Weights of a small mixture-of-experts language model, trained from scratch on English Wikipedia: width 192, a variant of Adam for the experts.
Below are experts of layer 10 (counted from 0) of a mixture-of-experts language model. Rows are named router (the router's row for the expert), gate (a neuron's input weights, with its number), up (a neuron's input weights, with its number) and show model dimensions 0-47. Each number is 500 + 40 x the weight over its row's rms, rounded and kept within 0 to 999. Numbers have three digits each.
After each expert's rows: "comes after" lists some tokens at least twice as common just before its tokens as in all text. This comes from a sample of Wikipedia text that the model never trained on. Tokens count by the router's weight.

# expert 11
router:526485523479534475473521530479445535537523458542521441489531434539549530502461454545450523463517461494542525560484552430544493545598576530429476
gate3:542479460544458506444591462521444521523492505532494506448578459530483512442529509512502345523480542487483482507516464463594533501508538510467470
up3:553513516514440477473561438526450539521510508536548512449576492470513485472522526480466408524498490504512490509535524495553498477517519516501469
gate4:498467547497544486489524473505562520480538475489466539511509524476482463481504478490477516468459509503567541470480440446500476551534440572452499
up4:505520529498535482503507487465557546480481403481500515523497496464513485511551499467492507467455546470525492427543465456479479533512444554434480
gate5:543546489485466499504489578542484510523542422517487469530480467459539466564464468501383513497472497488517617598522541497547497466522516503452503
up5:545516481445511561529481581509521491572449422545504558544486492461546460567499470501365475545478521491513520581554598460470512470488471495471530
gate6:514494547514472427442471584524496538457564446523471508523480434546495429518511442526533542450508459513515545511431466466505612533463473472517520
up6:495530519529455466513434535549446551477549462545497523554465467558453475490486486476519525466517472505500534494433474469483585518514494483468510
gate7:558500533533465418485535557505537500535479527471541512488476534473476509509475473529455519463518512461448527532440496573419583503529536563540546
up7:545509554494443447466528572492568470526460532482522510502550556499451508497485458536464526493505502414468558523443522501531539526512580556510513
gate8:549542461392513521527502513532485558562531530476513438522569497514512462558546537484494505459504467545571516540559559513495496558462460490502490
up8:520485519454522485492529498554563495577550472473484487505578508540552477612508522466485505478512469547559532487509628531522513553491479438521484
gate9:516427515539513535473513363475481524453511542467437453455512472516513419506459435520503488520454559495557483582531501457517510554461479501529550
up9:522498490454489518469463461495550503478521540426400447478435521561437457483445540524515465549509512478509487578495410468493557514531472529562522
gate10:554492573549534514414499525529404529526582458476467489486542516485535506461418514565485562477520501481465510542493542535518541503498464541453463
up10:595510502522480494449552484520476601503525454460483527487517541521528526507435481529501525469561527462494544472468460493545649535530519478488499
gate11:509417501488503446471518560500516488484391518448440518502562523548552548549483537524499424506527513472468529464520495482511551545512522498523519
up11:524450528471513408467526525544430495529541524521484486480476496432570513481459526518479463429485440443528439502514516465504487551524527538490494
gate12:610552511484527497548514480441482405464456453407440528523478469511497471473519477478512425434476517471472504514460476521506462494473481585462501
up12:597550522453468473531478465422491430508452502450486554514538486505503465504528529483485418449460473512452514466432473496542446460457496626472533
gate13:522492571567541464491517533458496562551549526470452518444436507522533462489535503548486535432540472451513528469509460566531521575565492501520480
up13:442512536470543434436573493470396461526532494477487507480463488513508479545490554547506558483557503453509480504534490512428544535574540492530527
gate14:511460480479468582428559517519526520536498540476508496426525493565490497481502442528439550447493475533489567553448445464464521513546460520498439
up14:541492489564518512488509523546423527594541517461552483510500445520517554506526518481465495477526505496525530558554500571521469566527504471466554
gate15:437508432509472494435467488541569465426491492535492459466463472571587545498461532501444488517534511505512573516512493517474491555451511471465502
up15:446522441531461445454510472553534472479446504506478466433502501516579543491480517485426528543481477485480527546469536527476480518489465472559500
gate16:501543453523536476464508494494483547538468451481531479504546513489554518530494455506473482500487505461557447521476479500524559619556498496458510
up16:509502561502482535448477510557494542484509472583447553481493538489526526425513476518536517490483492452518547506480498472482502597530459522478459
gate17:587518539458527502471455479518472544513527566501506477465400535492490522476503478537413480455516436461441515500536573483470500509504524473528473
up17:550495538498582548506546554488552514495485439517416380501544482518482463409471498592464534454497400504554528524525508482529536495477514455479494
gate18:505527470553492524539525494554505591502480474482452530502551530562508460503475460519504483572512434498534495525518509545531520470581508502481477
up18:519487516504500552546509527483446497557532507497450448480537503588526488462523522545493625431501448455487465519505439583587495503546499571503474
gate19:542577437438477447462523569451482466570453523534526542474559485520495520505577524518464439446476432473416475474548458449489448485496467521455487
up19:552518460473476457442545632472491452534541476514481489390491491517498441506482476472487447429489412487438501545562456507532441485488518519455490
gate20:484491545505507457520549465487484555453446474493521511473520492528521463510499444554481500469544410523490581477474586519507479477548552527444470
up20:515513562493471500487538491498447553471504509522511510469525535531505445547493371552474486500499459523487612462487600497504476471549585478466517
gate21:513468468521505557571473501511514514440486495459440508347471491522503550503545572459504522427575530459496514435502509508506519523482542578500469
up21:444478471516512486538506489542494541434478519482480505442481514550486519561478553490489439399554505479536483475528508462525514493480503549497464
gate22:478514484549540495446474530491536481483522557585411453501493522518430508589477509521479510487512546504531457525533477451452526441557489475448560
up22:433502525551533488428474600488488483516532492546461523490490547520436512557485449547432495452487510540525449518518490533446529469511512469493519
gate23:491454498511575518538516500517523450484540525464505530500506496521511449544478515477405481511486491483508494543525471445505501509528603507462424
up23:580459523503529432503445491513468507507558492488503450426482496476468513498536486517527552465527459501502482513489554507523522463516523445480455
comes after: "1", "2", " the", " (", " M", " P"

# expert 15
router:526457515469551456465534533518460538536505479547523451481530481551579509483440465518437506462512449509535547564501532487556484506586618521455434
gate8:447522507482498519487495554490481514479499546481559465463577536488506445521494526502486497521500439466552593520451486576473533522524581485528478
up8:458519509448458521487503553485489488485503548481541488491554514524541463549496547491484522547507409512560626522451499508465552478499603505528499
gate9:454474460454557475459510486500539539486582398517530411451519522547548478546494433497459519535479497582527526524470547474512507454543467542505508
up9:483501501512466481481513537497440502499496555527456498563541438501512565525502493495584519469485452475591463517528517482538478586556481370459506
gate10:501442569471466538543498515494459512503472443441523478479533521516473515555457451535499494486474469533573497495445492533547475553558529483475524
up10:544490516422486526519479515477494495529434475486547455448486501520523532547482459591489496489527493537533495502480457534552446524557486468485536
gate11:566467538539531529471505553506505545500503523527549408542542556574561573508480521612446408537476512503468505489553500464507513460471556460512421
up11:527477535528483581460487525548558541534510517517572458561537544579525579545504507554423413505459542518435522530486533493478475477464531447518415
gate12:531436497479589408567612510554426506510464496493493520537463465509490490505475570524534480399508478526565478523547510545496566507491434510507473
up12:528434526499609449563540481518426484535526556506507457546468458540458473487470573520555492467520491529461466550561524510487547538476463549460464
gate13:547508433472491518519503491542522508530557478537522475468489545535524467482523502446477549527508517467444558495528505459491486572434476451494515
up13:588488453411476549485544527540492516495527506533508435519564527538547477499515535463464548511506537458487541543504530460485514569478466487440491
gate14:505524566525477468495566454492518490452520446514588501527495516570488443497558486532457552470497473494502461560473525440526518525522412568460479
up14:541482502558452481499492504504418518501500466511525480482474442507519525498485465458518565468491470481489511628475478440483534562550486477519495
gate15:519479477520490494527514538484473507503466472498452464468515537502490561531431530542459506503554480514530523533421560500412502515497558563462448
up15:468398551484531494387528516483446560522511493514511600497481502526485596504446488485496472432530513535487521507470558549532519553544492592507442
gate16:531443495505510571527449491439527482438516478482446525508526449456530473539452429548523455487493513473505461520475579548464482551494533550496540
up16:508464467495505614496462491462512460445481464500444533485523476444550516544472433565519450481484551489484502518492576523514478501506553553458526
gate17:493540445509496448533552556475476488579503493554547489461492461466487550490535482549419536399445485488490536488451511444535492453487499459521518
up17:515426569475513469525502567493502453530538513501515515455469477548538518543529464568443519491468435436519526544508547453527570524493453483439493
gate18:618467474433403515498478433502475511493547502441541607446537495536496472506470512523429482543527400491590503522477457468461469537523567530467478
up18:479472476483504515495500490508434553517605523485585555506522547550534536520478507567454500547558516384511480413481552519464524481512555521465475
gate19:469472511481465471520462534475456470462515470500441510555541479541476467480455534567497539494399491485478471520619540529481467576416472418514519
up19:484452474472461471508430509490455413450482475500408539585523497530502472495473505549478523472481502445444463535583530510461469537491490429484492
gate20:413529618536399505483426503540451546461515472488545524481502439458504472545563526490456487464595556480508562519523501405528476545471447498473498
up20:495481638515466566477512522512437547480479499511546500519590412500550427516507528475436523455577507467512547448510488443528498508417458504528509
gate21:503432482449487508467554473485463446532451515535406514549469438511511460459533493539514560531539492480490478595459547495499505484487517516538479
up21:551431518455523479485561486502435439509475523547422497527489413480558466465518479549524528568568523496484485551471511520482521462507558550539467
gate22:539426525523475514429519515536538495502471556533504454430534469458497452496398475519496529467499478496466590526501623549576450514430517423507457
up22:537421540505503493424488572547527466455440523527473427483514483489487455501407464501522542457490493484490564512494638502581468494478506540528470
gate23:545450476507553480398511534531532454515559553525566549504522496507428401527456535439507443469513505519447557480452483502541512492507495446475483
up23:522493444508575426387489540498528486502513523494546523462604528517471464512497502467472418499489516514467540394447493514508502452543541452477465
gate24:522455559436545480491531540555508536502484524525508475496452484466413567510509466484416469469516475448477470525487520476459499549489527524472476
up24:514529525407501526455494503521513466523529508457509534483523451519476458512460463455446520465494462517565481546570520616457519466509473521506586
gate25:474478594417505464454551468560497565456502496499471524515534487515510488532482480548496476527464502470502530509520456491543509470517548536500487
up25:488510552407498461442567468540482547463505511516482527517492497523536475510477477555464468539473500443504450527525444504572489464475560564511436
gate26:494488482516536515513544487433561546465519527556506520498471551538553543500523465402542443527534431497523525518536477470493532515564574510547555
up26:536475510494593528553553500439563505455516520511456555518448517528521550488480519466533486509515432515513494506521497508492552537594594522541535
gate27:497520526520505469448559469533467515521539507466522483513488407573513459489489455508460529412533471406521529497532497525525515559533491504444506
up27:532485495552464438481543468522492547455473451446508486554519382515544489463458510557488485521467490422505522450500493531522507533518473538479423
gate28:495498495535542471559524494479528531554398517490524502451491482530554485523490488570504428507519469524491530510472482460520523520494489490480543
up28:509482432466521449517464509437494500577446480495513498427466452485518459478460517556540422511487503485493572519509523471466481545490521459523496
comes after: " ", ".", "1", " (", "–", "2"

# expert 28
router:530471543509547487464520521501448543547526465556537441486533430532520520505460492546445535476521444490558532555481533446561485526607582521419481
gate8:603449470482525500428528520552513564452503481508492451540462579456474546540477494543519534507450547512508489490531486516425470539583492507559431
up8:610283514509515501490549563542501500519511515514468522536445528484449531559408493562469539512474497532486526482552506487454554464502466507499447
gate9:478552469485542496498456479486490536483468427536495496563468500463427509497493493555463457526528500526538522507488473428502485529537479529516559
up9:482524487439595432526503521530486461450520465535438500532456478440445538545483493584460453490552501459520553548515556447584553517540537518491534
gate10:474543565478453525534482524496506567508452470487544497500472466422473554493481459522503539549486462514488482540474474494519495429532534517505483
up10:422528534473467542545487514541489555478476491478529486555426493448463572504467473540489548538502554502499460547441428481540485454475548514531474
gate11:476430544428542497493534506482501503509537523472484390499512491464546430510469462444474480478507493478483495496512493503471531564548507513446474
up11:489465552433602489471461464532523455534512501475442430490532460493563434455514517447440483493521502528470506479526568482477476551526483399448576
gate12:546505521502483506519540510523467560510510492507497466511476503544537510525487480470450536520487506489504546512487518491516504458539480484492433
up12:592538483473471537439582527503463583504538503535518529440467456451545525524490523509485495510520503496553552518502506533512498496542495466473449
gate13:486488553371558484521470592561471497453559429487504510449453456534471462538449494510471534510495516425506506485498518531421431480539443455507518
up13:514544487467528453511506496521467483474545543492563510488486524485517489545540457486543563486547534429511487483532527457450501459504501517553518
gate14:505437452500468468499513544464510476521500526454507470449518397586500504498486491505450515468544528485517538595464505435462497548508469529468464
up14:561450540513531469488519570447500520500504445471490497490483496583547517536527535484522465451481512471492514594543461444475501528529475489517607
gate15:486542566425522507446518458523452479474537607512466471492518471527531488494542487500444549390592482501498484527537509487456506523498450480509537
up15:542510500499490487438547514534479477417582482449463484482524517470489498536516518504425567383593499483495490537469466557487532555634482477463491
gate16:533509502496545478464571552518520459496456557573525543527499466508504537476444425469485572465377428505491538475485469536479532535473462529473494
up16:493514422558537475442538534453544537502444469506469489446498490458499528503483404487449545537556439512493544495527474479485513523516563506505508
gate17:500478518540479475468523518435462506473499464544513552529560486469496500488388538541522552475545483467495435547554506557476541535519499503421458
up17:457479545491513462517488490508461451459510503493573466451471501545532537471411527508564494511527464517524443503505471498528550506438552500480439
gate18:509529492540469520518497512523472476474505507446499538551431494516486505552537536635498551466497467478471451475501518526574499452495607585516553
up18:518543476468518509510474564474403491490474466453523486525446480439543497527537516554449581512535470492494483495465484512571465457487533574452532
gate19:391496507457547520437470433430523457447506504475517471495551563475542440589491509459454442466459495501543509578454465511505450501420464495448527
up19:447503519534589552430472435469504492456460551463533479490513528465528488581468512437433447511473502482525481570398478511472481499423484517460486
gate20:567473532488507511457581472467571464478523444537456499440539528580484469519520514493490494516504422470504510507456468454459602474491521496511456
up20:547475519466472492467560422461551412453542457545460513470492540574530546502486483529490462514518405464508563517473501453453577506517535505535444
gate21:462495509457443504529547554512413461477491565420524536498539538527507551475425445520388437534538456450523472595471506441524478480535504482475415
up21:468540630464482500520462556497485461502529496423500538503599518572515541500425456523398426475539491476579471561520519456478526487586525500451469
gate22:551450548526529460457529475464479493482448462546488513510524495554488490504529486517539501435526521488502530471493605520571472564556519465440448
up22:586507534526518474470531490472488483514432463568462512558501491513445512468548495513541486476475513481535537460540573508570444553557537478450473
gate23:495560467517498456436482471492510489498482435449458527466531513522531495529430456491472560440520496510530556523486503496458571477544545513490474
up23:491557509494519499460505497508489533455447447464446442492548501545493470536473444552430551562448537479497559465504492511514503478490514511482430
gate24:507453493536598468484596490552480490444465463441468484481533539493511502534505483593456487536539443467545548547498603510484518513553453515502534
up24:499453496537542494512520463565491527460490490476530463475521484505500506563488499478480500482540508476476556507478480532495564518493467563466471
gate25:551498509488508536474508525584506473486521517445456517484486448421565433507586562483434406455490487434441439536502491498480431502437539497570457
up25:544462537509489532438480516601506485542569518473494553504550479456581448550560516467407375422486483413496455566488494523469488540507584464548486
gate26:514464514546531476529564501525532511538424474580458559502493391505424514504496440505487548486543570510531530565546458521455489458469437542583493
up26:497474513574505467493600494566542588519425443575451547567508411511491549461433425494496490505553531519493476546575467518497484470516447567561484
gate27:507440531535440511512512626514453455527497467530511536522486546506538460525525454436479511522605505462548497522477476544518519549450478496483559
up27:546446495470473479536536535506446451499462504447534518480588514540492425558472470493473479518488535449532547547440519464549517471524476573493477
gate28:620495536465450509533503472466472555501553548567542546480481445515553572536491539531411498570538552492481540468464482483500551518527539517516470
up28:591475460463473490507516456534485553499546554529531551489470467507543589539469522476445488520545562522464519455460514525493565500500471534523506
comes after: " ", " |", "8", ".", "0", ","

# expert 22
router:519481514483517480455524510510449532543512458541529460498529427524573557510458470535446506444521436523554538548494533442560486541578576530439494
gate3:611518519494513471473515522522524482498447533486422530506494567532445517595451448509529485439502457506539509514433539501472538480466527504472487
up3:567560499509521443459493551473480524489452526476414518490506560542434501520461458527547480450445462542562508494427514511437540534481517485450518
gate4:502480506552523496480544493514463562562509493596474489513478557390498529480440506478455493460519461462542509543533472500564571523445422542488547
up4:508532480583490460499533485525479533522539452588498530521432490423469508508455481512468486458477435492524534516533470463568553523460447507457582
gate5:506557493523549433474550554441511454483418499554519496556417494549557598582441468481506450507503565503516469533460517424468505487505461485482514
up5:515596484491492444475550600419507484473466431548506484564434493533550579545438472506500466485532572530494470510539538425446521484525469525462507
gate6:543521491459534488479515553487478570490507521525477485521479454497583517503414486460497500497506504491553477544417554572574483504511517487472546
up6:560468523506550511521528549574509548504459482520436492455456460526605474489487498563427567484551462401545514527513578549462477562515551480465473
gate7:534513553489524475571521514468460520585523480561459506518501488529487468586487441537467504487425468431542529506478463406475511497529506455465472
up7:516472516511534492493533492514482440528530504577491508476544478571512508520467482512442534492504483456542497521448469462434535507531524535444465
gate8:457538484473449475390536483473480454484443454522462444512591542474481478517484548545458483557446474527503537515478567416478504497513485528448530
up8:491525488460454531361519484471511487505431465540448438511546530494552498501500496520450465515503479521484525532448576470495525528490478555399501
gate9:497453476418462535509522526506485546371469520399522521511499463564551513502494417564465481479476551484503542543477532505505564571536535551454531
up9:563442507541497499503526500490528550514536478542553428474536497540483433475516466469477522505541479477449580537499481437495585574534499524467492
gate10:595523500503450484522433588552531480475504467475433498524612515512563498556528444598462500492525481494527530539541472542508570552488540583516533
up10:593523488543458492539470563523549424523558472494424530497568542477543482577547510597497484463543497464541479533511473538557540524468511561536502
gate11:501476517540459448458498445450449468516492455507588545446561484581507522531480478478500429471499494386443492510487518503495481496534563523510490
up11:510476467535496460484454466450478458466512444516565547460557437629536534537468486481475412490466457381443466503510526504495490472552531491567445
gate12:497562444504489485462485560555474503551552497514505540502522490528543439469528466512476585502520401531541448538495540591510558475532491550476479
up12:453472454550482487480514523539467523548520443484515554493511492504512420434520464500516566503529406535511451548513575513500561434515499527498503
gate13:498487542508442498544509490481476586562515510465493487537544529566564470572514508512482511432488562499494541531471491565560488494596483491411491
up13:448459534513491510464549483451468599535474447476493455493476465548503456539451527508473465456496478506601589555527459523477549460549496472477484
gate14:491546500498525524424542545438448450504545507425493472487515545459522484521433507514541527521478578570534417504476464414494512459518487538504468
up14:498505532549516548434495515471445482540540584448484495519459489519530499506396553535529579470469553523507445514498489444517477472522435516481472
gate15:536529551533534485434517607487445553455524527430454531488477582573406467504456519471456400518478479509461518510449454485476505529586511517438483
up15:467554521520437422451464551517458519425533484432488514430518541508473450491431483493440448480451462546486499485459481519514488551584496559493467
gate16:522471496473461513502463523464481489546494457455519467454469538501513474481513467563470509516498437548527477538451476485472499533509560489484514
up16:534535578478488509499464539465517474534465425483461436442497498512460518458449499607453497514456404486566453537516483543499562522515492520530501
gate17:477507483529545461472578512526521414491512406529516474486521543619541516464457444468499540500478460423427533497471542527498510506482446512491544
up17:536515558544432493487524497534517434528524489555568493454429461495477473579502464470566501505405547483510504529489549514381499492615530533505456
gate18:425529495472511516517573504459507521527453508453518495583606513508443512512517455491519444427479493510479523524515469494539505455605476550478473
up18:505459513490527527464596480503548518538485491451495507546591511493476516478516468498524430417540507499500525474469477528545442460626471534478460
gate19:463482533544469537561512529502506492575428472509493531416493540490516450496608543435583488474475488542525473549503537559507575489469538531414455
up19:499499513532487574552490495479518477509455492522551553526512506499487454431491523425561497524446461526532464520514505399458553526494483561456461
gate20:480486536510506545519516509521527458486528582525447507449513458546506519532476479521454475509586489557556466545573496446501523487482488568492445
up20:530492507479546503559528529455453493503491435466538535459571406537528497618423507519501584477528511514576513575509460473534598532471472547482433
gate21:651506523426443487538508487474446477518477536447426488532521539528504530512506502480497479443502523499503436524444478486490505533465401572500501
up21:622432541462504501514536491506472508520495552506464488506510518507445563538442481495504528518523523505510482549409514482529510528516467544473498
gate22:508488524485539532522494653524511523525465408501572491505515520485479466565427510470433489521587564481513544529486533466473514488584482491520523
up22:507497529477512531491466617546536500538448432509551483517501483487457455544443488473415523544555545495494547495476509496488504481608491498493503
gate23:528490572529551509458570553519488582441440465461484487532479495477523506494401522449506518509509471452466500527524504637512555550536471549498538
up23:526511543419559429516539514538454527633503486453501472429536483500519526518507477503453460492595527460498537503512492452511500506492530463468471
comes after: " ", "1", " in", "0", "9", " ("

# expert 5
router:521455538521536437503510578498510480464518468492516443454521459522512536532459467539445481459523449479547524541509518462571505555569499553466435
gate3:476436572492514515482521523561472505480479556503485483471587484513540542460484524509461450453575506548514517507529547487493499515481470487526364
up3:466456539480540515515477524538493527504481550490511488467530523534515504494550523488461440501590495526426558492510557496472458455437518509526370
gate4:462490521476517481429466442484458500457508423486538583514495509470486572492511562483434451442462536486521483592457566483506491522605496499489467
up4:471471533490525484428462506447451504457469417475559538565541495495507554490493550478467469423456522481530474570464608492516454548615501533494514
gate5:492594514482436480499561433523484468480434538509562501477569427481497501537447437439513501451488493443510494484451515514491507479486520591457412
up5:499551426498519452500546396483487439474471530505558501549575477487515553573449422456528471471485494471502492493459464527497582477515537562504552
gate6:436442467454539554523513440535531546477561501535493555496479561572475506505495512477512479527547500525459557447483459515533496456538494517515436
up6:431480475486540476509529438513515497515565502533485541541455593574502482510533492517492507484559504489479537480465476493576480488491523497503428
gate7:532491521579557521496615438464565500483511458496543508450542396497519556508454504499475508533453460475483516507489544520623501580482461490473507
up7:549512548545524529508597429458533493491524462494591543439546428497501562504445500452428490516483491438522537483499507540629503587489472481489461
gate8:497510481439503466399437506609539476500450526415559529518439539533515552470462508529526478455484464505533417597487475544487587488478459454543520
up8:516534439464531459439475512579505476439459511459533539494470515509506538448465516567561456426499483520522445551531456530478600486535464465543515
gate9:488509471482517482512463432492490504488498471529575551496516467495457496504484510444443484452488438495433547470520484492559503494551434563483541
up9:477472444531561482505446451458509539435459466543553494482531484545463523511478548472462468424464471465452454476525465485509513489565438564432504
gate10:464516545477526527477541551441483547532493460509514521473449493585483481446540493561471470513514494485525476535442553451440531534502498561564455
up10:501516507476536567504497518459526500492482429457555505496438500523485485480545540561491485549451455476508499527445533441450537487548456548564417
gate11:572500466500566555445597566613529497510495522534524447501498524510491478498474533450555508448467476461458561562481474504465564494486520470445493
up11:509505526502475521418593496604488479572519568516488536489473462485455515461483536524513526438477430478524542602465509523519537447517541519507458
gate12:489470510554428457492557560472553532556493492509409564591467489455478487480446418498537529558474456497497486535475440504484526525441496479472456
up12:496470501510456478455553569517549492514497546541422552541488553462496466495483468503506529551472474538508490497408475491485565528455485463534472
gate13:518447524511457541486457563532505493572513526543537475497507520536503459470469417538496424545513492506463480515519540490536490515491502537461430
up13:477398487476509517539489558546504534574500565560559502524519529535512492520445458513542447576497515509484526495513533528505485491509521534458453
gate14:540534514504474430461518509499561446587513490500489509521503487552480480494478485498519491543447404592503499549503472530541484457545532555448428
up14:521573490491506480422522537486495515507549530497457460540550484449542434497482548488460464477487505516524515598500485522499519592553507485464461
gate15:472479550479459490456480496515470498538485502443553552478515504524514449514503516493535466506539545488547480490464500548473517550506487534551526
up15:505479551506493525482466487504480496528495466479535581460530502490514500533492492441529464468497516495508463490597510517481528581498498516527503
gate16:469537504575537493533507524497468464485448510488559421562578385514513461514484540548555426466495504509487500476508430515494531519552460553524494
up16:494552490549512484516546548483496458503434515523580416542578435526525458537528538565521494491511499513462524460508395488469507511566476569521547
gate17:548489465482562447525497537530466596463554508442420511509470467540495465504493543488399512434502524536508535534507501503425516537451491557525515
up17:562502455494515471533479566560477545501496464459499518553459439583452454465457506499340552471463541535496497515489480484449538481434476557560536
gate18:471464496480527509430515549483625567543497442540440550508449452489532537503519413490502478404490530396473542580522436454478511445536467494548554
up18:468473525463542516449503527499604572513485454516415510457462466487548544473536410497526467397495517414461497576538424481471488479511495491550528
gate19:528489570461529540503500492479441519490526479545460504454465428624543487509444475448519517483499446464490502490482534472633505563511529522450526
up19:535514535482481527559503502480485498467542533520474473459460456628494505496486490459520534504476487522465548477480555488587473531505544577485514
gate20:481500541486552491542489519586489606469493544527510524540498507504483639488433492517540454477481448488506474433526509442519466484532509513494463
up20:460556509510461469467503501561486545440481493515476548483505541558453533516467491528556451562479420517525524514527555474532510492532480499442482
gate21:497496538543509456527521470579453470514506528523494478472481536532531514475444537489420483545524532433479508546441494504475593479494540485460465
up21:500486554545515466494506483541486522505451556526506480520463572490524562530472523476420501472592546458497503589428487518513614485487481479451470
gate22:492451528508542505410476466529599482508545478519541413509464456485514442525461428482472542485521482518555529537459518468487433503600458523491502
up22:494458525492519523400466494530577440528563458513542413511487476481513442488452464473448530501502496487522557527443519457517451499581456551503526
gate23:643454542492482596491582504528471503499522454503485505415463412440543514511545518503498527449476439493533502548532511510511495514508522470452491
up23:438501475485534478391494492562448497500454550539475459514520532487570502442450455493453549469564487457530549483495537427475526524505515536512463
comes after: "\n", "o", "-", "0", " S", "os"

# expert 9
router:573445550472490448419583548535475526532483517526486480485502497539511518536472478587471540499501483456597560540443515515515579554560542506414453
gate3:504477484499487483510535518540435468580518503497537513471429501584512450568513533491485612484569506463508477502594535495520585439533533455478437
up3:518508516482472499482486472480430451550502521497501506449435544556448497520504551485546556483559490462492479464521530492495567510563516481488418
gate4:479523500476482525503459605542499521529502465450517522528517510476518577466516483433454444488495485450483467536474566451485504462507467492442458
up4:495522454503457542509463573553426514546515449483530506506500520479517593531502507431452448461433484426491410497485553423484487473508464457498458
gate5:484450411479501427533517438411513539481564498519454512514500431506509516518508483558534514487534478436594514543538496525479505445543420517476479
up5:530514435503461431476512485419535547485515495475505486494439469480516549478469493524544510490515476454554532531492521492487504464520440511482463
gate6:477485530564527512542531486427482554534488453420548489521490494471519527532437498529454481416464505509539495494511468432601488549602533519494544
up6:546513587437461534523499495570528497468500466530544538436610455471498533540467502547454497526523542512527490435470590459520466487490495542495472
gate7:522470502532490526465532469442520442491462470546487451556558511479553548412512452522472495487467502528466461526413476547512436500527552543496543
up7:521460508563521500449525450484484468514462462525499430477581515484566520446526442495452491503483442511432481529439523545568421527582535543465510
gate8:509441507444534575475541491474556620506484508493488503418528452455481502470488504528467510474490532469596463529541552469507555502543464491466549
up8:485446543423526536479474463434543524514490498479467542451509476498495541488461537524533452498448459454525521558498532489498498474542471492422504
gate9:450372468566474515468494485527431553475505435444475507500465474469552459520472477500505516478517513526491538544548511504411580560490489539540559
up9:463409486497481507455521446487454517456528479521460538488466475490515451577484490453518488444479490474499565532567503566460549546499486515476537
gate10:550542551515468520497480481463511504516424520475562488450494482521567527491473521605494540532460470517504433504480528455532451449440539485496488
up10:428485528473537564513470494468491526506501499433469477453522444612615506547501492530449543485512441499539454559519494406562449482523504479482504
gate11:562474427542465457471499443487510461460526500511529523499520470541494535408554443478535571463521459525591473481591484490452521491491467473571533
up11:503470395529493435462469440593512527504469496493509568476526472551510515426560528488565618489514460554546406491575512542449561495471494535508534
gate12:514522536478535488444473493547500489537460528449505559460559530488536485507477444457380563506494517530528506484535546498508570527523488490483483
up12:501515537481529489371518517505476510466432519465496565474559463475529523472459419468451559485409542529506450527529529467444543528508456510522487
gate13:497457492493535516482488439544533584456505528575461448491508410515515441505483450512513565471462471460462495531568513532568493517508545471426485
up13:476498534448478536478541495466491475503446492475467541455540513486531561447411499407534528497609487475456506486553495525514497502475549539492498
gate14:600417519548527548492507552446532498465460507542478476499509520516463401489496524433529529524517482455553531486534512552469506591570449493528509
up14:564443463566507571525466532437495512509495484531526495531485519554494464466487526453512561529553529509549522513507508517471483533609490510539514
gate15:481494510501499476519508500505494575444559463526526428476510549542481537517526520454521496491503530515502571372456488549462539457490519551504527
up15:458438548500522487499466503489515558487561407458474494444463544489473470524506348440465516497471503476506550473485522538499527456516520563452475
gate16:506500518522499511445570532508537505468494563515478509560479526541512477489542502528526493489467445531467426462509586537494532584518538443454488
up16:524516476529529495455515531537520515491484544489491527541511520559496492495509527507527467504500461521444467462467582513508520537519506418477567
gate17:500500500499483363517493582523492474513527491543550531499459498514533503542566442463445508504504520482542469504490528445484540498531486448583535
up17:490470527466506440562455546483479449511500494553540460508447496553543466476489404492475498533510489459539518466530495457483539480517506518520515
gate18:505532489476519569525527489529465496507435469500524570496510500465521523404516503454497456557504491470591538448561483476550514523498486500438511
up18:437554503493482543503458527515518503479478455504491539537528456481505516400438514417494477536513443418548527464589467511526514548486435538437487
gate19:526497538485539498452505466547427540511586483533504531388484485553479568508539474514450495465526505497538450500470546542513475532448490466507515
up19:477513489546533478430492457448522503445522499551564522434508418521499493507500522536433486514483535529500465486428554469542526545465489511453571
gate20:524429516407519481490480481474475496569567446530569492548466512508471485521420478469507583459554487512451446504467483509533464557501509529520539
up20:527432537436527500497515470489460516591565481548537532501408468519451505529472515544488595401550500502479443507450444475499437534487529494590526
gate21:468486547494503542523468559523473503545537524474545432523511520546511498540374537513474435518534484392429454522461484504513490586484525472507511
up21:452498551441481544495520498503492448547584525521498435519483522492528471532373490551477421508560519419484471552463479539533492595481567521502479
gate22:412450488460532451523510593460478444517496470506496478461517546488510545451514470524502445494554530473530485440501495509467436513482603516385494
up22:498456481475540480553526548510485508491551478533517464492531522503520484447476450502506439445544516561530431466452508448450478503465534491427488
gate23:588441489499552521526582495498483480433518501572577453484452481494440485488470427458484470573480578550477562539502485449480534428533553437453516
up23:584439492534477604522572471518486515426523508554490418453457452480485433491528450448469550496495461476508547542480493491435539480500508478463530
comes after: "\n", "ation", "or", "al", "ies", "ist"